Below are experts of layer 6 (counted from 0) of a mixture-of-experts language model. Rows are named router (the router's row for the expert), gate (a neuron's input weights, with its number), up (a neuron's input weights, with its number) and show model dimensions 0-159. Each number is 128 + 24 x the weight over its row's rms, rounded and kept within 0 to 255.
After each expert's rows: "comes after" lists some tokens at least twice as common just before its tokens as in all text. This comes from a sample of Wikipedia text that the model never trained on. Tokens count by the router's weight.

# expert 67
router [159 134 153 125 132 164 118 115  91 193 118 150 159 138 131 127 149 145 116 115 117 137 132 159 118  95 161 133  98 122 112 109 104 148 151 130 118 113 127 105 165 167 163 163 125  95 121 116 101 111  92 159 170 136 128 156 171  87 112 144  72 152 133 133 120 147 148 115 138 107 120 107 103 152 163 101 103  99 138 147 114  98 119 135 162  95 149 104  64 108 105 129 138 147 146 127 123 123 150 135 117 127 155 148 144 114 151 116 143  80 108 144  79 150 142 150 133 138 140 130 115 152 160 132  78  95 126 164  81 143 109 180 123 140 149 149 179 160 118 154 113 100 114 137 124 126 120 107 158 106 128 136 132  84 169 146 125 119 148 142]
gate1 [127 116 178 137 161 146 130 104 125 141 152 143 167 135 118 141 140 179 139  99 150 131 122 169 104  84 165 101  91 152 146 113 140  87 117  94 115 143 137 121 106 133 136 161 124 145  94  99 106  95  97 127 120 131 142 105 142 118 163 146 122 159 146 127 123  98 135 142  95 137 139 148 160 134 132  57 103 145 112 146 152  90 128  84 120 101 105 126 130 149 145 114 111 137 120 108 131  98 134 145 132 160 138 126 107 115 127 121 126 102 138  86 103 147 167  75 122 147 120  98 126 117 153 141  83 137 154 170 147  78 106 173 130 143 101 145 128 152 167 147 105 104 145 112  97 182 148 128 132  80 148 120 102 129 140 151 180 143 134 112]
up1 [153  97 182 136 143 158 117 144 157 116 115 182 130 144 132 108 126 139 134  96  99 137 109 144 146 124 104 133 124 146 145 107 118 166 111 117 121 119  82 128  86 133 110 124 161 152 139 127 123  89 143 136 139 149 117 113 102 102 154 116  95 128 120 127 104 118 125 151 119 131 196 149 109 127 101 115 130 168 121 110 131 110 118  84 177 150  97 107 149 166 173 109 118 105 155 101 119 119 124 146 155 137 122 147 105 107 101  52 114  98 144 147 133  94 172 117 130 141  92  87 154 138 115 120 137 102 122 152 145 103 163 122 132 136 113 182 100 125 144 105 146 120  95 114 109 187 155 164 156 116 149 147  90 161 128 154 122 136 102 116]
gate2 [132 137 149 120  73 141 145 130 114 110 116 167 128 114 108 129 180 134 152 102 134 110 131 164 100 118 141 113 166  89 125 125 115 134 140 140 141 167 104 148  73 142 122 167 113 139  96 118 149 129 140 151 154 136 104 141 122 105  97 107  96 119  78 121 149 105  95  99 177 126 171 105  89 138 150 133  97 149 126 119 146  68 107 116 145 132 143  92 143 116 139 136 123 105 105 151 162 103 143 141 185 106 124 111 173 120 176 114 170  94  97 132 100 147 154  89 138 160 135 112 199 164 137 118 125 138 144 121 130 150 132 173 123  96 137 102 107 114  93 162 137 128 121 118 122 128 157  98 134 104 121 137 133 129 111 159 113 140 121 123]
up2 [147  82 178 159  99 127 172 132 158  93 105 157 107 130 110 112  99 131 107 131 120 100 114 129 120 111 169 130 151 122  90 116  82 124 120 114  85 123 117 128 134 131 107 109 109 160 107  96 106 139 122 152 146 180  73 153  81 160 152 146 135 127 131 106 109  80 134 135 135 146 137 156 121 122 145 119 162 141 154 132 160 159 153 113  98 163 192  83 150 136 137 111 163 133 121 127  90  92 124 112 157 142 107 159 173 134 135 130  86 116 116 139 145 131 104 160 109 126 155 113 129 137 119 127 107 127 102 144 132 139 130 126 132 133 131 126 122  80 102 150 197 144 139 123 131 160 130 116 143 128 107  99 164 111 101 161 139 106 152  93]
comes after: "0", "1", "2", "9", "8", "7"

# expert 111
router [148 123  87 129 142 140 120 131 115 133 130 149 152 130 138 152 140 132 145  78  88 125 110 107  96 121 121 140 113 136 125 120 118 128 145  94 134 125 123 144 133 160 128 121 102  99 143 140 101 125 148 142 147 101 130 201 140 121  66 135 100 130  97 106 123 163 134 142 146  61 161 123 121 194 163 123 108 117 178 149 139 120 107 125 108  96 145 121 136 149 111 101 129 123 122 150 137 140 119 152 109 118 164 112 168 104 142 159 118  94 106 130 139 108 145 143 140  96 136 155 149 168 112 176 122 153 173 150  55 143 112 145 145 137 139 139 123 181 118 124 112  84 163 118 112 142  97 102 131 114 151 142 157  99 137  87 138 108 164 101]
gate0 [ 98  99 132 110 122 110 137 114 151 136  76 137  79 166 110 139 141 122  85  65 134 124 165 139 118  99 145 100 185 157 171 151 166 145 129 165 154 129 126 105 119 126 146 123 123 149 151 117 105 106 143 133 135 139 117 165 113 137 123 114 109 147  73 108 126 104 138 102 170 109 122 146 126 172  89 156 151 137 133 128 187  93 107 151 148 147 123 138  75 124 129 162 132 123 142 140 149 126 150 132 150 107 124 129 109  71  98 139 141  92 116 122 121 128 147 125 147 163  92 130 156 169 121 139 154 135 121  89 124 140 150 137 144  92 138 143 122 126 160 113 126 129 172  96 162 129  96 106 108 106 135 114 100 161 110 115 104 118  80 144]
up0 [145 133 129 185 135 150 135  93 162  97 113 122 107 130 108 114 126 118  74 111 169 105 118 133  96  98 112 186 150 145 195 154 142 140 139 103 150 111 139 132 145 136  79 117 148 149 136 103 126 130 136 132 138 163 125 139 124 140 107 109 133 152 159 149 160 111 157 139  86 100 139 136 111 132 156 127 159 107  87 124 149 143  40 158 168 119  78 140 127  66 126 149 117 124 153 149 141 154 136 133 152  94 123 119  95  92 127 109 110 150 142 114 132 132 149 144 103  98 134 121 114 174 141 101 106 146 113 107 118 146 117 109 134 149 135 152 136 142 117 140 132 117 126 114 105 124 120  99 111  85 110 152 155 150 146 137 143  83  95 162]
gate1 [139 123 109 118  95 126  92 114 128 136  98 167 179 138 122 127 100 148 147  80 127 123  71  99 117 133 148 125 127 122 130  98 118 178  99 175 101 170 146 186 129 128 146 140  88 138 139 134 141 106 120 129 131 108 134 174 122 143 105 150 106 116  98 154 126  99 116 121 115  94 147 140 123 117 112 129  95 136 158 119 128 108 145 147  96 138 106 114  98 155 149 160 178 148 119  90 151  96  99 167 120 151 150 102 146 141 167 146  91 116 145 149 149 119 122 162 101 108 114 175 103 139 150 162 154  86 128 119  76 152 104 142  98 140 123 110 108 137 133  77 119 148 127 151 132 101 120 148 128 113 156 169 159 103 160 118 103 132 133 144]
up1 [107 131 153 119 151 163 178 155 134 155 137 130 115 138 115  94 127 143 134 147 128 124 119 110 162 116  90 116 100 143 117 126 127  75 142 149 126  92 129 128 164 132  77 127 133 123 118 117 145 159 127 120 136 170  92 149 138 111 147 156 131 107 113 185 123 179 149 115 119 148  81  96 112 140  97 149 156 109 118 165 125 142 133 122 131 143 105 153 132  79 125 133  50  93 119 146 132 157 124 123 118 102 183 118 124 116  71 127 116 153 111 119 113 123 114 102 173 112 106 132 147 148  94 124 124 139 148 104 119  82 121 118 162 109 163 116 117 103 130 123 120 129 165 119 141 105 137  97 147  95 112 130 133 165 179 156 129 116 148 187]
comes after: " (", ".", "-", " \"", " W", "T"

# expert 1
router [116 114 157 133 111 149  82 136 122 130 129 139 152 116 150 152 123 133 138 111 143 104 120  96 107 157 131 117 147  84 121 163 153 134 151 101 124 104 109 133 138  97  98 118 103 108 124 132 114 122 132 161 161 130 126 127 175  93 117 138 113 124 112 135 129 185 145 124 169  88 163 123  94 140 139 162  88 125 145  95 161 104 136 140 161 103 110 154  93 123 103 142 121 149 101 174 118 100 111 154  93 142 125 126 146 145 172 119 145  88 120 125 110 172 113 145 129  90 177 128 143 147 120 142  73 112 123 136 115 129  89 136 105 151 174 138 156 140 137  65 158 115 147 136  75 148 123 107 117  86  94 125 135 110 150 103 189 117 134 132]
gate1 [171 131 155 132  86 133 161 129 167 113 130  96 180 109 198 108 111 110 125 128 133 109 113  76 138 100 142 142 141 153 102 137 134 156 144  67  81 144 152 150 102 133 119 142 179 141 121 133 101 105 139 149 152 140 124 121 187  77 110 163 108  83 139 148 143 169 158 142 127  93 132 133  98 120 124 120 119 144 120 121 120  79 137 121 140 146 141 133 127  87 147 126 148 130 103 131  77  96 114 134  93 135 158 133 126 130 137 123  97 139 124 111 129 117 123 122 109 147 155 110 103 135 133  91  98 161 118  99  81 122 114 140 182 135 157 159 131 123 141 111 145 123 138  91 115 132 173 127 141  95 154 125 112 155 136 126 101 165 129 134]
up1 [118  80 156 135 125  91 140 122 118 116 123 124 111 176 150 128 123 120 115 130 155 114 110  89 139 115 142 125 153 149 120 130 121 119 142  80 120 114 136 121 138 124 131 114 113 108 113 117 157 109 119 105 169 139 111 140 147 104 145 133  89 138  94 101 159 181 169 128 133 144 131 128 153 121 137 126 201 113 110 138 101  80 152  74 162 133 163 163  71  95 154 139 142 137 124 143 111 123 139 137 125 111 159 150 156 113 157  98 146  84  96  78 136 122 144 101  99 142 118 139 162 168 145  76 135 167 120 113 138 159 168 147 146 115 109 111 145 149 129 126 148 152 107 148 125  94 164  77 118 141 145  74 158 128 114 111 129 148 114 122]
gate2 [126 167 172  81 101 109 113 124 119 141 151 104 114 103 120 109 106 137 144 130 117 104  84 116 128 136 136 152 120 103  85 134 119 150 133 153 136 137 127 171 113 119 114 137 129 164 136 119 109 171 121 205 144 133 129 107 132  83 137 134  96 124 112 139 117 124 149 141 103  97  86 125 127 163 158 152 122 148 146 101 114  77 119 157 119 158 184 125 163  75 127 129  71 138 116 129 156 111 202 106 141 155 152 121 128 125 175 157  94 127 126  83 125  83 111 161 118 110 155 127 125 104 117 131 125 102 155 153 114 110 118 156 178 146 121 141 128 135 111 102  94 135 119  96 102 117 118 142 127 133 128 158 140 135 142 112 157 136 133 154]
up2 [ 87 152 154 144  95 123 153  94 157 108 138 146 131 156  91 137 127 129 159 108 106 128 165 128 136 113 119 138 170 102 120 122 124  60 108  93  92 100 129 108 136 134 120 123 135 130 134 115  95 158 162 133 163 153 120 164 153 125 113 159 142 107  95 104  97 141 134 129 107 105 132 148 163 168 149  80 136 137 114 146 151 147 105  94 132 158 152 114  98 150 106 112 128 124 161 149 119 143 124 107 116 123 139 158 167  98 153 168  89  90 114 184 123 125 153  99 107 125 109 127 104 154 158 135  55 134 121 178 139 131  97 127 151 118 122 142 105 111 111 140 149 112 138  89 159 113 173 127  97 153 121 113 127 112 113 127 128 147 181 118]
comes after: " the", " of", " New", " an", "),", " in"

# expert 94
router [140 103 152 122 132 139 125 170 138 148 121 137 177 113 173 153 122 124 161 109 124 103 128  99 109 165 117 146 124 104 130 132 138 146 157 136  81 123 132 146 160 139 110 146 139  95 156 132 123 113 160 134 145 131 116 145 171 106 109 123 112 135 120 126 122 165 131 154 107 117 136  91  78 152 136 138  70 157 104 165 111  91  89 115 100  98 142 125  89 134 129 107 107 151 118 178 108 133 139 126  66 160 167 119 134 101 168 136 118  99 118 127 118 104 127 176 125 129 146  94 161 153 102 135  98 149 140 137 105 139 109 132 101 143 134 141 156 188 110 115 159 108 164 106  74  91 113 104 122 121 104 147 117 118 158  98 170 124 107 104]
gate0 [134 141 146 117 126 123  95  81  85 154 140 171 147  98 141 162 128 130 129 121 119  93  86 124 180 105  80 110 126 117 146 131 117 125  80 125 150 121 154 111 149 143 145  90 112 128 132 146 140 155 128 119 175  74 120 145 128  67 129 110 140 115 116 112 134  97 159 142 145 165 105 119 149 141 132 119 119 134 143 146 111  87  93 132 137 127 125 106 128 123 134 104 131 110 118  91 144 108 140 156 123 117 112 178 106 173 141 127 160 168 175 125 108 111 104 150 141 162 153 142 159 115 125 111  95 139 110 106 109 189 139 154 122 105 138 155 125 112 147 115 130 156 123  59 134 173 121 109  94 114 134 191 136 134 147 111 124 109 147 144]
up0 [110 145 128 113 107  75 155 103  93 143 119 138 118 128 128 142 123 147 104  94 136 100 133 129 138 129 142 145 152 131 170  98 114 152 159 105 106 120  68 153 155 150 123 115 100 125 169  64  98  78 128 142 134 127 150  97 144 106 163 126 145 129  63 118 158 141 157 122 102 145 125 102 143  84 169 157 128  90 101 131 107 111 141 124 158  61 105 133 118 124 100 167 166 142 110 164 119 133 105 164 132 110 135 126 202 104 138 138 127 119 168 162 128 157 123  93 138 158 127 128 141 119 139 161 125 134 140 129 152 111  97 147 150 127 152 128 128 163 114 126 146 127 104 150 115 114 114 167 143 133 124 143 106 144 106 100 119 155 103 119]
gate1 [115 124 114 107 151 158 102 150 127 154 110 112 165 143 127 140 191  92 137 152 177 137 115 131  87 150  98 144 120 135 113 136 160 141 107 122 150 120  96 116 148  81 137 161 140 121 134 159 114 146 125 129 136 154 119 104 108 127  99 116 109 112  95  95 147 137  85 119 133 129 118 169 132 129 109  69 117 141 136 139 108 185 123 117 114  95  66 167 122 131 119 103 144 109 126 100 134 146 122 139 142 164 158 117  88 110 102  76 129 104 158 116 127 127 115 111 172 128 109 138 159 134 110 134 144 180 148 145 160 111 107 125 127 135 104 112 113 138 153 110 151 108 173 111  88  99 170 139 146 150 122 135 100 165 141  77 160 128 133 169]
up1 [ 97 100 131 123 127 142 111 132 144 149  82 102  51  83 160  90 109 116 121 125 153 139 123 124 159 143 179 129 137 112 113 125 126 112 179 146 137 107 153 161 135 196  98  84 104 120 139 130 118  90 153 121 107  73 129 125 160 146 111 151 111 101 140 138  93 167 158 152 107 131  96  86 137 139 111 134 143 139 124  92  91 102 105  99 124 165 105 133 139 154 118 124 132 163 128 152 107  96 166 139 125 103 156 145 171 128 117 135 107 134 110 107 143  83 156 177 147 107 128 152 171 123 107 144  94 116 138 142 106 149 121 118 128 138 136 125 135 160 129 136 136 121 113 137 165 148 127  98 105 119 125 137 165 118 123 168 118 137 144 156]
comes after: " United", ",", " New", " in", " of", " the"

# expert 101
router [152 130 118 148 138 173 112 142 130 163 161 143 137 101 174 133 122 129 125  83 120  95 122 152  94 122  93 117 126 100 135 138 130 127 148 118 131 100 136 121 146 135 122 152 124 136 153 115 100 136 102 187 139 103 124 144 172 118  77 123 126 141 138 145  99 151 151 144 182  97 141 115 105 153 127 150  98 128 146 160 141  87 121 146 158 112  93 159  99 119 103 127 149 112 112 154  91 114 134 125 115 139 161 138 131 128 167 117 142  78 121 131  80 111 133 182  99  89 173 101 129 185 110 148  97 133 146 168  93 145  66 165 117 159 161 131 170 152 132  84 111 119 143 120 102 125 125 120 118 115 115 132 138 100 126 119 157 129 130 112]
gate0 [137 155 143 137 126 117 140 179  98 122  96 124 160  77 110 165 101 149 109  78 126 140 125 154  92 142 114 137 104  93 137 133 102 116 161 118 140 144 139 111 117 129 152 145 158  88 137 136 100 125 110  99 139 108 131 133 144  94 130 149 132 104 152 138 109 103 143  73 144 114 170 138 119 128 147 134  86 109 134 106 126 121 166 159 129 144 107  74 111 162  96 114 113 139 116 126 110 158 149 130 126 153 139 103 153 120 136 143 152 121  79  92 137 103 170 149 135 142 139 140 157 107 128 107 123 146 205  90 141 119  97 148 173 128 161 125 150 105 145 103 125 183 122 124 107 122  98  93 151 101 140  81 123 131 143 165 177 129 123 137]
up0 [163 129 114 140 176  94 141 133 148 167 148  78 134 129 167 117 113 124  83 112 169 154  73 109 130 142 136 156 173 170 149 130 115 126  97 158 148 111 138  92 129 134 141 112 149 129 173 132 107 117 144 109 114 134 126  93  97 130  96 130 122 122 134 129 151 122 101 113 134 101  98 135 143  92 132 118 138 128 171  79 116 107 132 177 121 115 135 127 106 134 135  93 146  79 122 102 138 143 110 149  89 129  93 144 164 106 107  86 133 161 163 115 107 115 100 152 127 118 118 148 160 156 155 117 159 157 127 115 138 135 139 124 140 149 168  94 124 120 113 108 135 116 161 154  82 124 104  94 177 138 141  97  99 162 174  95 127 135 114 142]
gate1 [117 126 139 142 125 146 146 122 112 153 134 117 137  79 113 135 101 131 126 178 120 125 100 156 133 178 122 151 137 115 114 120 118 133 136  88  86 126 156  91 177 128 117 133  81 104  98 120 167  92 123 124 113  99 162 123 126 116  84 127  86 138 128  66 107 134 165  99 157  95 125  81 128 128 117 104  97 121 169 124 126  79  84 152 128 125 143 101 134 140 165 100 107 107 132 125 141 150  93 123 173 110 130 102 115 144 135  88 173 125 155 141 157 124 166 151 135 122 162  93 131 101 176 134 169 132 127 152 135 182 116 158 138 138 129 141 130 166 165 144 160 117 109 140 127 127 133  87 116 139 107 131 130 174 135 139 125 143 120 133]
up1 [104 117 118  77 104 153 111 111  98 138 123  80 161  91  99 111 134 170 115 142 142 164 142 108 156 142 159 124 144 136 134 169 161 127 137 146  98 116 146 117 115 109  71  93  88 124 103 114 117 134 138 185 138 117  90 148 151 168  90 128 106 103 113 153 148 149 150 114 139 139 127 146 118 120 127 133 100 116 120 158 110 176 133 131 153 146 134 117 122 139 168  85 121 164 173 154 140 150 152 138 107 142 140  94 156 115  92 175 168 149 150 123  76  88 159 147 105 118 137 103 118 154 122 138 129 119 125 130 121 108 121 138  95 134 112 123 146 127 122 121 137 102 109  99 182 144 153 112 151 100 148 158 100  89  96 126 110 155  98 134]
comes after: " ", " |", "2", ";", "–", "°"

# expert 4
router [196 118 154 106 130 164 105 171 146 137 120 152 145 122 141 171 102 114 142 143 165 114 134 129 119 130 123 120 137 101 124 154 130 134 181 120 137 124 123 122 113 147 137 126 121 134 153 146 105 134  89 155 142 124 102 144 151  99 126 117 127 158 118 127 132 157 109  93 136 117 149 146 120 157 134 118  98 144 165 131 115 119 167 153 167  99 172 145 125 134 112  76 101 127 122 142  92 154 109 163 104 171 166  66 125 130 160  90 125 104 150 115 125 127 146 115 132 116 167 105 156 143  90 147  90  93  99 130  99 115  78 132 116 133 196 107 170 195 117 118 122 133 124 132 128 142 144 108 116 100 112 123 147 126 169  94 135 108 118 149]
gate2 [133 152 105 155 159 127 126 119 165 116 150 143 163 139 143 134  95 153 101 104  82 158 118 157 122 108 149 144  87 144 143 103 112 143 151 101 119 134 142 149 151 117 149  65  87  98 140 124 127 145 109 102 111 152 139 122 135 131 118  95 106 140  90 127 125 133 138 106 148 122 181 179 116  82 176 155 138 168  95 100 152 121 136  84 133 135 111 103 111 140 139 111 132 104 162 104 116 112  97 144 119 116 126 141 109 114 135 118 124 128 162  98 115 182 127  89 133 137 151 168 169  80 130 103 123 120 144 147 171 150 148 141 166 128  98 150 114 152  92 139 121 111 103 128 126 121  55 124 143 123 150 142 131 116 186 125 125 112 128 110]
up2 [147 126 107  97 142 122 165 121 133 139 117 127 114 135 136 123 158 144 148 105 170 155 161 116 140 118 124 108  99  88  96 121 131 113 181 108  85 120 158 128 115 125  59 166 121 124 125 105 121 115 119 121 154 113 142 114 163 109  81 144 157  92 109  90 113 142 110 141 167 166  76  74 128 155 130 148 192 157 120 114 115 126 117 137 110  88 154 107 132 207 120 124 138 131 122 144 140 150 116 164 131 126 113 139 125 149 126 139 141 125 110 151 116 116 137 138 114 123 107 133 142 106 120 120 130 119 138  62 111 144 138 145 154 120 148 141 159  99 123 166 113 148 168 132 147 125 148  91 128  93 116 106 142 195 128 128 118  87 123 121]
gate3 [129 134 112 108 138  84 116 139 128 111 108 111 107 143  75 174  97 110 128  96 112 125 114 110  87 118 127 133  85 103  93 114 144 131 169 160 113 125 110 124  81 134 143 149 178 121 125 139 141 107  51 155  97  99 128 157 122 108 112 120 119 112 118  97 167 116 134 121 162 135  89 182 109 170 138 110 141 165 103 125 150 140 138 131 165 131 136 129 109 135 105  97 132 132 112 122 109 164 153 166 154 122  78 128 129 166 138 126 119 105 164 124 152 160 170  97 150 120 111 125 145 157 115 119 112 109 158 185  99 157 156 144 134 137 114 164 144 141 112 153 113 146 147 109 139 133 129  95 121 141 127 189 140  99 106 124 144 127 127 151]
up3 [137 128 174  80 121 126 136 100 141  89 123 138 123 129 117 159 123 165 119 107 113 106 139 165 111 146 135  84 136 128 135 109 125 126 129 133 121 111 146 119 129 168 170 114 112 153 163 136 134  68 117 140 147 120 168 112 135 110 135  93  74 113 131 157 144 100 118 143 139 144 131 108 141 135 163 117  99 137 136 127 121 122 133 124 183 122 129 127 127 125 123 111 138 181 103 137 105  90 152 138 130 153  63 153 151 112 125 137 172 126 158 163 172 137 126 123 140 110 122  98 161 140 100 127 107 103 126 160 185 108 152 142 149 128 106 139  90 100 116 132 148 109  85 118 132 178 136 105 119 125  69 188  84 136 127 120  83 101 119 132]
comes after: " the", " a", "-", " and", " of", " in"

# expert 40
router [109 146 105 113 122 135 117 173 129 174  77 140 142 125 150 151 107 152 133 103 115 117  87 136 114 107 116 106 109 135  95 131 120 108 158  95 116 115 157  89 131 160 175 158 105 119 104 110 101 151 139 158 106 144 117 164 126  88  76 141  81 126 126 108 101 129 142 116 168 118 178 148  95 159 147 166 110 117 128 111 142  91 101 118 129 100 157 119  96 132 106 104 129 145 122 126  81 126 125 159  99 149 149 101 101 120 176 114 112  92 130 144 156 142 130 164 103 128 144 119 143 154 144 186 120  93 178 149  99 168 117 166 106 161 144 123 153 153 129 142  90 100 129 116 107 140 140 137 117  82 119 135 116 124 122 158 127 137 131 122]
gate2 [103 124 139 141  94  84 155 161 127 126 125 146 145 149 128 106 128 125 114 170 155 104 148 135 133  78 167 113 132 189 113 109  79 150 116 148 175 141 127 118  75 144 115 126 135  85 142  95 106 136 155 157 113  85  86 162 130  70 105 127 126 118 144 112  99 135 141 118 154 121 131 121 137 109 130 148 111 131 143 150 125 112 140 157 165 135 104 170 105 120 107 129 115 158 129  80 132 146 122 180 111 154 184 122 151 128 107 173 111 130 153 165 108 171 123 103 118 169  86 132 121 119 161 126 125 128 153  98 130 104 143 155  94  88 135 164 147 102 123 133 129 123 120  93 119 136 100 112 125 118 162 146 116 126 124 133 152  98 130  93]
up2 [120 119 152  97 120 142  93 121 125 166 118 127 125 159 128 119 124 123 148 107  75 178 133 122 153 176  93 132 124  93 136 137 173 137 131  89 111 122 126 124 146  97 162 143 140 146 108 149 133 135 114 137 142 124 162 127 124 203 144 139 110 112 101 127 113 126 135 136 137  93 133 128  93 167 114 123  93 106 134 116  84 125 105 100 118 129 169 117 146 127 124 126  98 114 165 171 145 123 173  98 148 157 109 111  70 142  94 160 138 125  64 100 150  98 127 148 101 113 146  99 129 137 123 128 177 138 100 100 166 117 158 133  98 164 122 100 120 132 106 126 121 110 179 155 146 149 131 121 145 123 131  76 115 148 110 119 145 173 140 143]
gate3 [135 130 102 141 132 146 129 153 152 163 136  74 147 152 119 137 101  82 197 162 154 165 141 115 111  96 118 108 136 138 112 126 112 153 171 128  86 114 186 115 105 130 178 107  92 114 140 129 139 158 131 117 143 126 120 127 119 145 129 128  76 133 133 153 133 135  99 151 129 132 132 113  74 134 125 126 108 134 121 122  99 142 169 109 171 130  73 143 116 120 128 109  77 117 149 130 100 152 107 172 133 133 117 110 150 153 144 136  99 130 143 135  99 152 124 124 167  75  84 111 123 154  79 112 114 116 141 124 163 148  82 160  98 111 169 137 156 121 147  99 141 110 136 124 101 119 126 133 130 139 184 113 101 142 128 145 117 125 152 111]
up3 [169 112  88 146 137 142 108 133 116 124 101 111 155  75 124 115 132  97 175 121 103 174 133 157 130 132 156 114  84 157 106 118  74 135 168 133 160 128 114 131 128 121 139 106 136  76 148 114 142 154 127 117 111 142 132 110 147 126 146 117 100 127 149 132 158 132  89 118 127 154 175 109  87 110 114 185 137 128 110 104 116 142  96 103 118 118  89 139  96 149 156 154 140 142 123 176 117 116 132 125  98 110 171 133 124 127 137 182 108 157 114 150 135 155 144 152 165 113 146 114 123 130 141 130 136 120 163 171  84 125 111 132 127  64  92 117  93 131 160 138 137 111 111  96 148 105 142  82 126 118 111 140 126 140 174 162  97 156 127 134]
comes after: "1", "2", " ", "3", "4", "5"

# expert 41
router [137 116 110 147 142 131 137 133 142 168 133 122 136  92 132 154  93 141 101  89 110 137  97 124 130 102 144 135 127 147 125  81 130 115 141  97 129 116 105 122 152 128 116 131 107 104 140  86 140 149 125 179 103  97 139 165 157 109  96 117  93 157 127 121 136 144 116 113 189  79 129 130  97 187 158 115 125 107 152 160 131 103  81 152 131  78 106 110 135 110 121 120 131 142  97 170 140 159 133 149 121 116 138 101 171 100 149 135 110 101 155 103 145 148 151 129 141 118 158 155 141 184 128 156 103 147 183 168  84 116 124 160 112 115 156 150 127 172 105 142 130 123 163 111  94 111  90 108 155  94 145 134 153 122 136 112 112 111 134 107]
gate1 [ 90 142 135 159 131 154 158 117 141 180 141 144 156 102 170 159 124 173 127 155 165 125  91 109 148 117 114 149 125 131 114 125 112  97 108 103 152 107 124 139  93 143 123 121  87  77 135  91 135 111 119 128  89 125 101 101 134 116 146 127  97 123 201 140  98 124  98 135 133 176 134 133 127 133 137 112 167 174  95 133 107  90 104 136 131 143 117 161  97 121 130  66 149 136 104 149 148 138 116 146 126 101 137 140 165 153 147 131 129 105 142 128 123 106 112 176 112 154 136 108 115 162  70 104 140  93 147 141 114 166 131 145 130 132 141 163 126 136 148 130  97 112 100 148 128 122  88 143 117 150 121 150  95  80 134 117 167 131 144  95]
up1 [126 110 111 101  99 135  84 101 127  99 143 129 100 143 141  71 139 108 101 135 120  95 187 149  88 156 123 125 178 120 129 128 137 145 123 147 140 114 101 134 150 122 151 124 123  93 132 196 143 102 157 111 132 141 131 181 136 112 114 113 214 136  97  91 147 137 157  77 148 126 133 116 118 130 125 132 131  97 115 119 151 177 142 129 139 135 194 121 142 108 135 124  98 152 126  62 148 131 147 114 108 148  93 105 132 111 142 119 126 126 116 121 109 162 143 119 123 115 129  96 136 112 135 120 160 153 108 149 121 109 118 171 141 138 120  87 148 125 150 108 137 118 111 149 131 197 157 148 126  90 135 104 119 124 133 112 120 117 136 142]
gate2 [113 104 158 138 118 150 145 112 128 129 126  90 158 126 103 109 133 160 115 107 112 100 121  96  93 128 136 114 168 199 112 125 127 136 185 126 107 127 119 112 150 165 117 153 141 100  97  95 140 131 119 127 129 134 146 157 178 152 147 138 125 119 107  80 137 159 152 134 137 111 115 156 130 156 155 141  87 143 131 142  99 126  94 130 134 113 102 105 116 131 137 118 111 132 125 137 139  95 134 133 126 137 100  96 138 123 175 133 100  96 166 113 110 137 123 177  98 114 115 103 155 108 108  97 106 151 156 160 168  94 153 164 144 151  82 139 123 200 123 133 135 139  93 103  77 127 136  91 119 130 113 134 139 195 100 150 143 112 105 127]
up2 [130 150 163 115 104 117 144 160  87 133 169 165 115 133 151  98 141 125 106 178 151 105 129 139 102 117 140 105 122 129 138 124 137 140 111 146 118 160 142 111  94 125  90 111  88 181 167 142  99 138  83 155 133 143 125 178 152 123  76 146 128 109 138 133 143 103 117 128 144 138 147  91 149 128 121 108 150 125 134 122 142 140 130  85 187 153 146 113 126 104 105 145 115  92 133 145 129 164 131 171 112 142 170 156 155 117 100 161 122 118 119 139  94 139  94 160 156 102 124 118 121 138 151 128 153 104 121 111 115 130 104  92 134 104 149 115  74 147 128 116 132 117  97 155 142 122  86 147  97 118 107 164 101  74 127  89 102 180 153 123]
comes after: " (", " \"", "\n", "-", "″", "°"